Below are experts of layer 3 (counted from 0) of a mixture-of-experts language model. Rows are named router (the router's row for the expert), down (a neuron's output weights, with its number) and show model dimensions 0-191. Each number is 128 + 24 x the weight over its row's rms, rounded and kept within 0 to 255.
After each expert's rows: "comes before" lists some tokens at least twice as common just after its tokens as in all text. This comes from a sample of Wikipedia text that the model never trained on. Tokens count by the router's weight.

# expert 15
router [145 140 156 198 102 140 110 142 170 154 145 106 112 154 152 117 109 172 125 116 144 137 104 151 140  58 135 104 141 116 122 103 106 139 155 162 110 174 147 107 120  99 155 108 156  93 144  95 109 165 166 143 154 120 149 147 129 146 143 146 118 101  99 123 145 172 168 150  95 106 172 106 102 112 109 146 140 152 112 101  79 147 138 112 107 141 146 158 116  85 157 158 127 105 125 151 159 103 103 144 154 122 135 112 119 111 122  88 110 104 151 142 155 149 132 130 111 131  97 113 148 113 123 172 150 143 154 138 111  89 150 106 128 127 103 165 102 100 117 154 102 141 152 140 150 136 153 163  98 148  95 110 103 149 122 119 110 157 156 146 110 130 114 156 109 101 125 138 148 151  87 103 147 141 117 142 103 158 125 107  98 136 150 169  91 114 101 147 137  92 143 102]
down0 [123  84 155 134 147 120 148 110 129 129 113 106 106 146  76  92 134 144 178 108 129 109 167 134 102 141 134 127 120 158 126 126  85  63 105 115 116 116  89 103 144  85 137 137 140 122 109 138 131 129 128 136 115 151 101 154 139 161 163 122 131 115 147 118 156 127 111 126 123 116 142 126 155 144  98 143  95 166 106 115 133 164 116 164 135 109 115 166 136 139 145 121 130 107 154 116 104 145 200  98  86 135 193 151 114 177 156 111 107 154 122 140 137 140  71 102  81 133 179 119 107 133 117 110 111 131 114 118 157 110 123 114 136 154 134 160  90 122 127 125 109 140 126 135 143 141 123 104 153  96 124 124  65 104 143 152 134 159  99 140 115  74 160 102 112 145 183 151 141 125 133 141 115 100 134  75 129 142  99 162 134 122  90 103 110 122 152 138 127 143 106 116]
down1 [154 143 151 160 164 121 130 148 134 127 145 109  98 126 101 118 108 138 178 141 122  69 113 116 129  92 135 133 134  94 154  98 124 119 149 139 137 139 122 101 119 116 104 156 114 146 135 120 111 150 111 136 182 101 146 107 133 141 147 204 147 149 138 141  95 140 135 115 111 112 130  77 127 108 133 148 114 139 164 155 104 116 153 131 152 128 113 116 122 125 105 129 156 141 102 174 149 124 151 133 125 155 137 108 147 104  81 140 140  68 134 172 171 173 105 121 156 170 120  97 115 120 134 113 138 104 160 120 143  73 132 140 101 164 146  86 110 112 153 117 135 131  68 111 104 121 145 127  95 119  61 121 178 141 141 170 118 131 156 134 133 156 111 109 145 142 124 122 112 120  88 149  99 104 148 139 121 135 151  87 167 137 120 123 121 160 157 158 131  98 148 100]
down2 [147  97 119 119 107 101 149 112 135 147 157 136 113 111 146 146 119 106 118 146 115 168 105 132 164 166  90 164 165 103 166 140 116 140 138  96 126 116 137 161 108  96 188 169 130 161 114 119 154 146 147 142 116 142  97 123 114 147 140 118 186 116 106 133 145 112 178 176 110 113 152 120 118 156 144 144 140 173 131 144 123  96 142 111 156 120 129  98 135  69 131 108 137 109 153 110 146 152 106 129 139 132 114 133 118 131 121 158 116 144 135 143 100 112 112 147 131 142 136 157 150 102 156 126  87 121 133 122 116 151  67 114 119 172  88 143 140 132 136 148 159  88 130 149 116 144  95 157  99 155 148 119 122 155  98 127 110 177 138 135 145 146 123 162 154 127 147  96 113  95 142 173 128 100 138  98 189 132 133 150 125 110 158 178 111 114 164 101 115  99  74 109]
comes before: " ", "\n", "|", "-", " The", "The"

# expert 5
router [146 157 153 126 103 153  97 150  87 145 144 113 104 137 146 112 105  95 162 121 160 164 100 139 112 159 149 109 153 117  98 117  79 127 153 170 109 158 143 104 176 123 117 103 139 128 136 109 153 154 130 153 144 105  77 141 149 142 113 156 108  92 108  98 143  95 149 148 105 118 135 114 111 122  99 154 142 178 115 106 132 146 114 112 113 162 151 170 101 108 153 174 124 107 142 156 148 104  99 145 145 163 138 107 154 113 110  97 115  99 149 156 159 115 153  69 117 108 121 109 146  99 183 136 149 129 149 136 111 111 140 122 147 110 133 148 128 116 164 148 133 119 148 164 140 130 154 147 115 146 108 130 115 148 111 134  99 128 143 156  84  79 122 141 100 133 102 174 103 153 126 104 143 128 116 149  93 148  64 109 101 108 157 139 116 113 110 154 101  86 130 102]
down0 [114 114 114 135 138 144 152 109 135 105 133 154  76 138 114 138 165 132  86 121 118 104 152 129 137 116 141 128 143 139  98 153 159 126  92 127 148 167  97 154 156 144 134  77 120 124  83 119 105 132 161 118 110 133 128 141  59 126 132 122 148 110 125 110 146 105 137  83 147  98 133 149 152 135  96 137 117 117  94 122 117 134 162 104 108 125 130 169 134 167  87 140 132 113 121  92  97  98 150  75 140 107 142 120 121 147 117  85 102 137  98  94 133 122 133 127 145 120  99 149 145 141 136  67 115 130 114 153 115 106 119 192 100  93 149 113 164 123 135 115 157 144 134 166 115 122 123 127  63  72 107 112 120 100  52 131 139  92 121 105 167 123 155 122  89 126 134 104 121 145 122 126 143 152 151 124 123 129 115 126 131 161 137 138 111  90 108 123 161  74 104 127]
down1 [137  90 112 134 124 144 130 105  99  70 116 125 134  82 157 148  78 113 159 157 193 118 142 148 107 127 101 118  93 162 140 148 137 149 126 153 162 150 136 138 134 138 104 128 161 129 113  91 150 119 109 163 131 106 127 102 157  99 123 136 111 159  90 105 156 110 127 102 100 130 122  96 126 107 110 101 135 122 111 108 126 125  92  96 159 119 149  98 147 145 133 125 125 126 131 145 144 123 165 149 149 117 150  96 117 114  95 119 149 109 118 113 123  83 142 142 131 125 124 143 106 139 158 115 123 131 123 135 144 161 141 126 147 128  78  95 152  96 126 105 142 155 135 145  67 103 121 130 161 118 120 174 118 147 138 129 148  93 129  75  96 143 194 107 181 161  96  92 111 171 115 110  76 112 136  97 122  97 117 100 101 136 114 125 114 106  95  93 120 132  74 137]
down2 [ 93 119 154 141 140 136 104 114 131 142 132 132 142 128  63 156 145 134  99 178 123 127  84  74 122 125 111 156 147 147 151 122 110  91 120 104 172 106 123 133 108 151 191 118 115  66 126 150 109 122  86  81 158 104 114 146 120 121 172 107 126  84 135 164 143 184 133 130 122 155 123 111 160 137 167  96 125 115 130 117 107 107 123 169  97 130 118 135 119 156 113 148  77 111 125 117 127 136  96 156 131 118 159 124 172 162 103 143  91 132 145  77 171  87 106 156 129 146 151 153 132 120 131 154 122 130 150 140 138 118 143  87 115 126  95  99 117 115 141 110 152 118 117 131 127 108  82 120 105 135 142 172  99 155 128 147  97 128  98 129  88 120 128 101 131 111 131 127 128 105 124 147 125 145  80 125  93 102 119 110 125 146 143 113  95 129 143 119  75 150 120 133]
comes before: " of", "s", " in", " to", "ed", " by"

# expert 8
router [144 143 151 151 103 146 104 150 170 155 153 100 106 144 146 105 107 159 136  85 151 141 121 150 146 100 144 103 148 103 115 104 116 148 153 126 103 188 147 103  84 105 143 107 149 102 151  98 139 150 161 148 155 117 140 149 105 155 180 147  95 116 104 115 147 155 176 153  94 109 157 106 102 112 106 143 144 136 106 107  79 153 141 105 108 149 154 150 115 110 152 144 134 104 118 148 155 129  97 150 156 145 151 105 138 103 108 139 112 113 157 142 145 169 144 134 114 141 110 117 154  99 139 142 150 150 157 139 107  99 145  43 144  97 117 158 111 108 137 158 142 146 157 136 144 145 154 157 111 149 106 106 110 151 121 115 112 149 150 155 109 127  96 155 106  86 119 144 145 147 112 106 152 118 116 152 111 156 118 101 105  81 155 146  82 112  97 152 114 102 147 106]
down0 [110 125  98 115 122 140 154 117  96 145 139 170 117 145 149  99 125 101 159 130 159 146 123 150 124 127 157 138 120 134 150 109 157 116 131 127 136 142 137  93 144 109  83 110 109 147 128  90 103 140 131 120  72  90 103 165 142 161 150 111 125 110 121  97  95  87 123 155 121 102 136 131 116 147 110 162 141 134 108  98 117 130 103 133 118 116 167  89 116 176 115 143  86 157 162 141 135  89 122  93 106 184 178 112 106 113 110 132 120 136 140 118 157 134 155  76 186 129 116 129 155 139 136 133 113 101  87 141  87 142 127 142 117 141 125 142 133  75 131 102 148 128 116 109 123 123 117 103 157 105  95 154 147 105 135 155 129 158 126 142 152 130 141 146 178 105 124 143  97 175 120 127 103 206 115 130  48 128 139 122 109 131 133 138 125  90 111 142 147 158 141 105]
down1 [117 129 116 113 104 137 125 138 132 124 108 181 127 106 145  92 106 127 155 140 145 126 134 131 138 151 120 156 161 109 102 134 147 156 117  85 158 125  93 123 135 109 113 100 149 131 119 122 139 135 113 168 156 122 155 151 139 142 123 127 138 161 117 112  91 140 151 139 116 101 180 138 151 178 187 121 117 123 136 136 138 117 141 126 114  80 119 147 147 116  82 112 154 147 184  86 119 106 114 107 137 143 124 159 147 129 162 144 134 189 125 141 146 164 138 118 189 157 127 116 106 170 142  93 150 121 134 131 133 154 188 144 110 122 116 127 127 137 119 131  89 122 119  97 159 128 123 118 162 110 167  88 153 144 133 130 167 128 151 154  84 105 166 167 110 119 121 157 173 131 140 137 127 121 153 143 149 181 152 107 137 111  74 107  92  71 123 114 141 107 110 155]
down2 [119 128 120 150  82 131 131 109 131  94 180  74  91  89 122 127 120 119 151 143 146 128 166 131 105 132 158 141 102 166 111 141 122 121 129 150 136 139 133 132 115 155 109  77 134 114 159 107 141 130 115 137 112  86 132 123 152  95 117 134 146 167 149 171 117 164 123 150 111 128 126 142 124 172 132 120 165 127 137  89 138 112 125 114  92 125 160 143 142 126 115  83 132 169 170 170 140 127 122  82 126  69 122 102 115 143 104 149 151 164 146  70 118 117 115 114 107 154 149 141 128 128 152 102  97 129 109 116  93 110 154 115 117 169 135  96 169 133 128 166  90 129 129 132 129 126 132 136  89 165 150 138 138 131 113 172 111 158 161 108 157 115 133 129 114 149 122 138 103 118 108  63 136 133 118  75 155 137 133 119 139  75 102 156  79  92 146 113 128 108 141 157]
comes before: " ", "\n", "|", "-", "The", " \""

# expert 1
router [149 140 130 144 101 142 120 193 204 139 183 116 116 147 134 116 116 142 142  73 128 134 106 151  70 133 168 126 166 106 107 103 123 121 120 156 100 106 147 111  86  64 148 102 159  91 155 136 139 157 178 137 133 124 166 118 135 144  82 139 106 105  94 132 137 142 178 135 136 118 142 114 105 100  97 151 134 108 117 120 118 147  91 106 122 172 146 135 111 115 140 170 107 125 106 148 141 100 101 145 129 189 132 103 156 106 116 129 105 120 134 149 148 133 137 135 117 136 108 124 151  95  83 141 147 144 135 150 135  67 140 113 130 110 139 138 102  91 149 148 119 153 167 113 149 140 162 146 140 144 163 113 109 139 116 106  96 143 142 141 141 110  94 135 115 127 118 143 122 125 128 115 135 101 110 149 135 150 100  97 105 178 131 165 118 127 126 138  92 138 129 112]
down32 [ 86 109 133 200 123 121 134  90 107 118 163 127 142 145 134 122 113 128  79 120  66 148 120 117 156 108 123 152 102 111 141 144 175 113 137 164 171 139  97 137 118 147 117 157 140 133 142 149 115 123  85 101  87 166 109 120  85 140 114 158 129 136 123  89  86 109 152 144 113 142 124 159  93 117 100 149 133 106 172 178 113 106 128 114 143 145 116 103 121 126 181 141 120 145 175 140 127  90 134 157 129 101 105 101 157 146 158 117 120 147  82 100 151 141  68 134 106 162 142 146 128 149 168 141 169 155 142 120 120 130 114 145 107  83 144 114  79 108 119 130 138 127 119 125 123 108 114 118 119 111 123 137 146 125 157 122 148 133 107 137 143 132 153  83 120 158 117 154 175 162 146 125  89 150 134  97 117 101 130 127 126 106  96  96 135 118 137  92 127  93 112 139]
down33 [115 140 168 153 161 164 105 146 132 103  51 137 119 131 106  75 160 166 102 139 125  89 126 113 129 139 150 128 151 148 127 128 146 129 167 120 116 152 121 128 125 150 138 132 134  83 131 101 167  91 128 106 149 132 109 170 124 126 133 118  88 146 127 114 107 166 139 144 127 141 138 151 141 141  99 128  93 169  92 137 167 140 192 103 148 112 106 123 154 141 129 150 119 128 130 102 136 133 134 108 116 122 160 130 118 129 141 127 138 122 138 111 134 146 167 148 109 133 152 165 161 141 111 168  91 161 167 144 119 130 199 142  65 134 146 106 166 104 164 121  89 133 134 140 145 133 100 110  88 156 138 151 105 133 135 148 110 139 159 112  90 138 135 144  88 122 145  92 106 126 141 142 136 143 143 180 108  76 139 101 126 121 142  83 136  98 169 123 150 145 134 125]
down34 [154 171 122 142 110 115 156 130 101 104 129 110  89 105 116 140 124 102 171  98  98  99 141 202 113 109 125 139 140 174 120 113 121 133 119 200 156 135 105 156 149 157 138 136 132 148 144 147 109 138 120 150 106 143 140 119 136 110 173 162 158 146 106  95 136 133 137 113 138 169 152 124 149 160 172 145 137 141 108 132 150 157 128 133 140 109 141 147 102 116 117 122 137 128 161 101 129 125 169 122 129 124 121 145 104 164 167 165 185 131 131  99 133  95 119 138 138 135 153 128 191 133 100 133 130 133 132 124 178 136 120 188 126 134 126 187 136 128 146  87 127 128 155 132 115 142 140 142 149 143 125 103  96  78  87 143 124 138 131 157 113 140 159 161 102 154 133  89 125 139 141 134 116 128 160 155 172  90 122 104 113 119 134 130 138 100 150 101  94 163 145 176]
comes before: "1", "2", "0", "9", "3", "4"

# expert 0
router [134 147 156 174 101 137 126 126 158 144 118 117 111 132 169 138 103 125 158 145 138 147  81 141 104 108 134  99 116 118 115 103 103 117 161 152 113 137 141 116 132 117 121 108 168  93 138 106 158 151 122 146 153 130 108 115 165 133 120 152 122  60  98  99 146 143 138 149  93 120 153 115 116  80 114 141 139 177 112 110 121 146 124 128 112 144 160 156 110 106 151 183 182 103 135 142 143 103 112 162 146 104 127 101 158  96 133 149 102 110 141 139 163 106 142  99  88 122 109 133 141 133 192 122 146 150 130 136 100 109 154  74 157 101 111 166  90 113 145 172  96 128 144 144 154 132 138 146  97 149 102 124  92 156 124 133 111 150 148 141 108  78 145 143 107 113 132 178 171 177  86 102 145 120 123 145 103 144 116 115 113 172 145 139 141 124  98 139 123 101 133 133]
down0 [144 113  93 121 149 183 123 136 158 150 123 122 148 152 160 142 141 148 122 116  99 139 120 128 112 135 127 116 136  56 140 135 144  84 122 135 139 153 163 170 123 135 130 159  84  98 103 131 153 115 146 103 112 139 144 132 139 145 119  98 123  93 132 157 143  96 126 128 138 135 151 116 148 161 122 120  93 112 128 111 173 100 142 170 146 127 136 156  96 135  99  89 124 142 177 155 157 127 168  53 101 114 115 121  98 154 144 130 157 136 132 130 127 122 106 105 135 107 150 112 134 146  94  99 144 130 128 166 112 161 141 145  89 102 140  72 128 117 138 138 168 151 175 172  91 124 167 135  81 112 155 122 123 151 157 152 114 127 101  74 115 105 153 126 127 163 141 141 121 149 149  91  93 103 176  98 113 103 105 108 148 121 118 137 120 142  91 125 121 143 140 110]
down1 [100 142 118 128  89 151 125 147 147 152 104 148 127 152 162 153 141  95 135  94 120 157 144 148 108 138 110 104 152 111 132 101 106 124 146 138 102 132 110 119 170 143 157 123 147 158 143 136 139  91 104  84 158 166 144 145 135 158 116 154  78  90 156 137 144  73 130 137 153 131 161 127  69 145 159 139 166 100 109 111 142 150 183  80 128 124 125 120  94 138 110 118 106 140 117 111 148 123 114 160 136 130 169 124 112 130 136 110 109 104  72 115 161  91  93  99 146 151 116 138 129  74 143 126 117 156 137  96 109 126  92  86 139 134  86 107 135 101 102 159 114 123 149 173 141 134 149 131 144 125 108 102 103 101 172 135  94 135 110 116 119 134 142 103 120 114  79 113 117  96 119 111 138 117 153 137 151 145 123 100 188 138 109 117 129 130 153 144  90 143 178 116]
down2 [112 136 114 129  98 150 128 120 122 102 112 103 120 157  93 134 132 192 193 155 112 113 144 109 118 115 133 190 139 175 129 148 168 129 139 145 125  73 128 122 131 169 120 115 153 137 151 113 114 122 116  95 133 166 151 159 109 118 128 141 139 128  97 137 160 100 110 129 118 132 182 145 180 113 135 131 137 150  99 126 146 104 143 154 136 115 110 106 102  99 143 122 127 140 112 115 129  95 129 118 119 154 159 135 101 159 128 108 119 158 138  88 125 134 133  92 139 141 134 131 130 182 160 141 142 156 103 172 143 136 142  91 144 145  80 159  90 115 119 156  89 160 119 138 100 109 102 160 140 129  96 193 171 102  97 187 138  96 149 104 142 120 107  98 121 151 123 118 138 168 103 123 182 118 156 110 148 155 136 122 145 134 119 116 119 116 108 143 156 139 155 123]
comes before: " the", " a", " to", " in", " his", " an"

# expert 3
router [146 140 138 176 100 127 118 119 150 147 139 114 100 130 141 132  99 128 134 109 133 127 111 145 132 124 131 111 131 125 120 113 121 139 140 139 102 141 158 113  98 100 117 122 179  93 139 120 132 169 158 137 150 130  96 136 144 154 170 156 108  85 101  77 145 156 159 136  75  90 166 114  90 108 110 140 128 165 116 107 109 136 147 124 118 157 148 156 130 105 153 130 148 128 111 155 163 138 117 135 150  71 119 129 128 105 138 127 123 107 149 136 153 151 125  95 108 135  92 124 154 128 175 140 150 137 162 147 109  75 155  95 138 109  97 213 105  86 119 175 142 161 148 118 138 146 147 164  72 141  69 115 114 152 120 113 111 152 150 150 117 136 122 141 113  96 155 142 156 153  66 109 147 150 120 145 106 137 120 121 119  92 143 143  88 133 113 137 127 115 136 103]
down0 [101 156 115 156 146  99 108  81  92 126  78 114 152 145 114 123 135 142 165 140 144  80 145 142 127 127 130 102  88 138 134 129 154 148 142 106 129 129 110 132 168 135 109 142 125 131 150 105 184 113 163 104 169 144 168  99 103  95 103 117 136 130 143 169 139 131 119  77 130 126 110 130 163 157 107 154 129  96 131 124 166 159 132  93  95 158 127 133 159 103 164 144 131 124 121 119 136  81 144 110 132 137 130 118 106 147 174 121 155  91 136 168 112 122 167 115 104 152 143 107 136 150  96 107 161 158 168 137 105 112 113 116 134 123 131 153 123 130 115 172 119 164 126 133 105 152 134 153 107 105 150 118 161 145 170 148 132 120 146  91 153 172 151 146 133 154 168 155 147 127 166 120 113 131 128  86  92 161 164 149 139 158 128 122 161 170  89 135 167 146  88 131]
down1 [135 112 133 139 105  89 113 116 135 156 133 136 120 116 148 139 123 145  98 139  93 168 107 119 133 140 136  91 122 108  89 172 140  93 151 121 117  99 157 135  85  94 130 117 171  99 150 138 118 145 162 104 116 117 136  87 147 131 173 115 111 113  79 128  83 130 108 149 149 151 158  79 107 145 139 102 118  93 111 102 129  90 114 151 108 142 132 124 125 103 168 148 155 124 114 135 147 134 162 154 122 126  69  91 129 118 163 149 177  81 132 156 152 124  86 164 128 133 121 160 150 151 172 113 128 125 130 141 123 118 122 157 106 129 120 150  60 111 124 107 136 135 129  90 119 140  90 153 139 106 107 171  74 161 136 148 116 120 122 131  98  84 116 125 105 167 134 160 146 177 116 100 155 132 136 119 108 161 149 146 131  97 124 117 113 133  93 108 147 157 146 113]
down2 [105 123 111 103 101 148 120 141  68 133 138 142 124 116 162 125 125 140  76 132 132 190 172 142 124 118 114  97 141 107 142  86 157  86  75 110 144 134  99 150 147 120 161 118  83 115 111 141 111 135 106 162 124  86 110 148 137 134 151 181 172 132 120 142 157 157 126 176 137 147 157 116 114  91 125 137 107 153 138 114 124  88 130 125 101 140 142 132 189 145 150  89 119 121 124 125 116 179 116 130  96 165 142 114 149  55 124 100 109 114 104  91 142 136 139 146 103 130 104 119 126 151 131 141 127 144 103 163 147 145 161 108 109 124 149  75 125 143 162 144 130  94 136 185 108 155 146 118  98 129 164 104 123 119  95 126 149 111 114 140 140  83 140 110 152 145 125  86 122 158 126 135 142 162 131 131 122 119 117 147 131  96 129  90 126 110 147 127 131 163 126 126]
comes before: " ", "\n", "|", "-", " The", " \""

# expert 7
router [155 137 162 163 101 152 112 155 212 154 164 105 113 153 150  82 106 151 112  97 145 145 120 154 131 127 130 102 157 109 119 105 113 114 148 133 102 118 142 103 149 103 148 113 149 117 156 104 167 155 168 149 148 114 148 150 121 158  98 150  99 128  99 102 155 164 150 156 115 105 148 109 105 118 108 153 146 137 108  99  90 148 151  95 103 146 148 151 115 103 154 143 116 107 138 150 164 120 100 156 156 153 146 116 118 114 108 130 109 109 147 145 147 138 138 155 112 140 105 111 151  94 100 139 154 143 151 141 118  95 123 103 131 151 137 157 114 111 142 135 127 172 156 143 150 146 156 167  91 149 111 110 105 151 130 113 109 150 154 157 119 113 149 149 103 100 140 147 111 151  97 104 155  91 107 148 117 159  73 105 121  82 150 148  80 100 103 151 111 177 142 111]
down0 [123 114 127 112 144 170 138 116 140 103 102 178 124 127 113 106 133 102  94 134 117 116 154 121 113 158 146 180 158 148 170  96 136 146 108 124 128 100 136 156 130 113 150 154 132 118  84 125 131 111 137 165 129 126 119 112  99 166 112 153 151 106 138 150  88  85 114 123 168 124 137 139 152 112  90 116 129 153 180 177  95 118 144 123 111 127 115 117 160 130 110 111  79 108 146 126 147 168 137 129 121 104 137  82 145  91 123 134 123 111 121 170 146 150 119 141  91  95  88 156 103 148 123 106 167 148 108 120 158 131 182 127 100 130 154  88  80 119 133 133 121 143 103 169 181 128  68 130 113 137 159 125 108  92  70 110 166 120 108 142 185 104 129 107 141 131 114 126 133 139 113 134 135 117 119 113 138 155 121  81 113  96  91 121 139 119 162 137 123 126 115 112]
down1 [108 133 148 103 148 114  87 106 131 167 127 132 111 101 137 145 196 157  82  76 127  90 123 108 102 107 149 167 121 139 149 107 142 125 140 106  77 151 122 112 114 100 121 128 102  98 103 133  87 116 169  77 137 101 128 136 130 130 118 128 121 121 140 116 155 136 121  83 103 129 131 137 133 138 120  90 164  91 156  97 125 150 151 123 100 127 134 124  97 170  73 123 159 120 141 115 120  97 143 138 170 146 188 123 159 164 124 136  82 130 109 140 125 145 156 102 127 149 177 129 119 116 144 140 119 144 143 150 130 145 157 107  85 110 141 129  97 138 110  84 146 132 148 120 134 146 148 104 130 130 134 127 187 114 138 115 110 147  97 103  89 151 137 138 112 120 111 148 122 117 134 141 160 125 158 119 136 139 143 176 137 168 105 127 135 170  54 156 136 153 134 146]
down2 [121  96 134 103 106 116 134 159 170 145 130 145 157 140 125 109 146  91 128 127 110 135 152 133 136 172 148 136 138 117 110 126 100  95 152  98 154 149 119 158 111 127 143 126 129 103 137 132 130 111 165 147 137 143 154 184 138 134 123 154 140 121 121 163 142  93 125 123 171 154 111 136 149 117  81 124 142 101 132 134 120  80 118 128 171 149 117  80  93 137 143 107  73 145 135 124 111  93  93 141 136 144 159 149  64 140 117 130 130  87 101 136 122 116 139 124 145 160 115 129 164 109  91 141 111 131 120 115  82 118 106 143 174 136 128 149 138  84 148 110 123  78 146 123 178 109 144 165 183 102 178 117 119 119 176 128 154 162 107 100 124 145 126 180 127 117  88 125 123 102 147 121 111 158  76 145 118  93 154 134 102 101 134 124 120 126  80 151 137 109 135 105]
comes before: "0", "9", "1", "8", "2", "7"

# expert 13
router [144 136 161 149  88 148 107 174 196 157 179 103 115 168 146  94 121 121 134  84 144 143 129 147 109 145 140 116 158 102  98 102 111 129 143 159 108 124 145 109 101  96 154 107 165 102 143 122 119 155 178 144 150 118 181 136 104 158 121 130 119 124 102  98 145 169 172 156 120 117 145 112 107 123 104 149 141 114 113 109  96 148 124  82 102 151 149 138 107 100 155 158 107 111 121 143 168 113 102 149 160 163 143 100 131 119 122 109 110 115 142 146 146 152 134 140 110 134 111 119 153 123  94 133 158 146 147 139 111  92 125 128 125 138 106 157 123 115 148 136 121 180 149 130 147 165 160 179  99 152 118 118 111 153 120 111 109 150 149 147 127 123 147 150 100 107  84 135 139 140 100 105 154  93  92 155 129 158  91 107 110 155 141 146  73 106 112 146 100 129 157  98]
down0 [114 122 137 157 127 136 116 143 109 105 141  86 111  78 119 121 135 144  96  97 114 157  75 110 120  92 148 126 112 119 122 143 135 167 100 161 149 145  98 124  66 125 138 116  88  94 132  93  94 124 133 162 127 168  99 115 130 101 129 121 159 135  72  94 122 155 107 143 120  87 160  90 127 149  99 109  86 136 158  98  88 169 109  82 135 129 117 120 119 118 197 114 132 115 140 109 151 106 146 170 138 102 147 148 131  88 146 105 119 158 147 107 110 121 116 130 138 108 145 128 134 101 103 134 136  97 115 168 116 107 173 176  97 101 114  98 154 102 161 111 136 112 101  94 126 139 149 115 150  87 133 156 143  90 139  96 145 136 112 152 141 160 124 152 118 127 112 152 128 133 162 102 126 118 116 138 145 183 168 125 129 111 127 123 125 134 127 142 170 143 131 142]
down1 [112 171 120 124 136 146 136 133 104 116 127 104 145 132  80 118 122 150  90  77 167 127 118 103 107 132 153 118 155 125 142 134 135 135 135 113  76 141 142 129 102 148 104 144 156 169 164 111 140 151 151 122 119 104 113 168 143 100 148 135 121 121 125 127 121 139 105  89 144 114 149  97 202 102 116 112  93  89 102 125 160 101 153 162 180 143 127 145 137  90 107 101 101 174 140 111 108 124  90 112 135 136 128 107 151 158 140 166 148 120 119 164 128 140 100 155 137 138  93 116 114 117 146 146  80 140 150 124 178 106 137 115 150 140 124 118 116 135 121 115 134 129  94 106  91 152 138 108  96 147 134 142 117 111 144 147 112 117 119 123 148 126 114 126 169 113  77 114 117 108 145  90 175 105 123  95 154 123  88 111 102 179 140  91  85 102 161  77 152 107 102 150]
down2 [189 128 132 141 102 110 114  89 149 101 136 150 105 190 121  99 141 156 142 160 115 146 113 197 120 130 126 142 164 134 124 124 105  93 158 133 143 129 128 131 129  95 130 121  98 152 136 133 124 151 156  84 111 123  90 117 129 117 106 148 149 126 133 108 126 147 150 106 126 102 120 127 146 131  59 112 120 116  76 115 136  82 127 128 137 179 146 111 143 179 104 111 140 153 110 137 173 113 160 137 129 146 124 167 139 149 132 131 118  81  87  99  80 154 127 114 168 106 133 133 118 196 129 153 149 116 144 105 117 116 112 124 127 116 108 140 111 138 118 125 132 112 119  80 138 120 173 135 119 132 111 103 160 127 179 115 130 137 174 101 122 158 123 107 134 115  88 111 104 119 125 166 150 160 131 163 145 101 143 147 132 103 111 128 177 100 137 167 100 110 109 119]
comes before: "0", "9", "1", "2", " |", "8"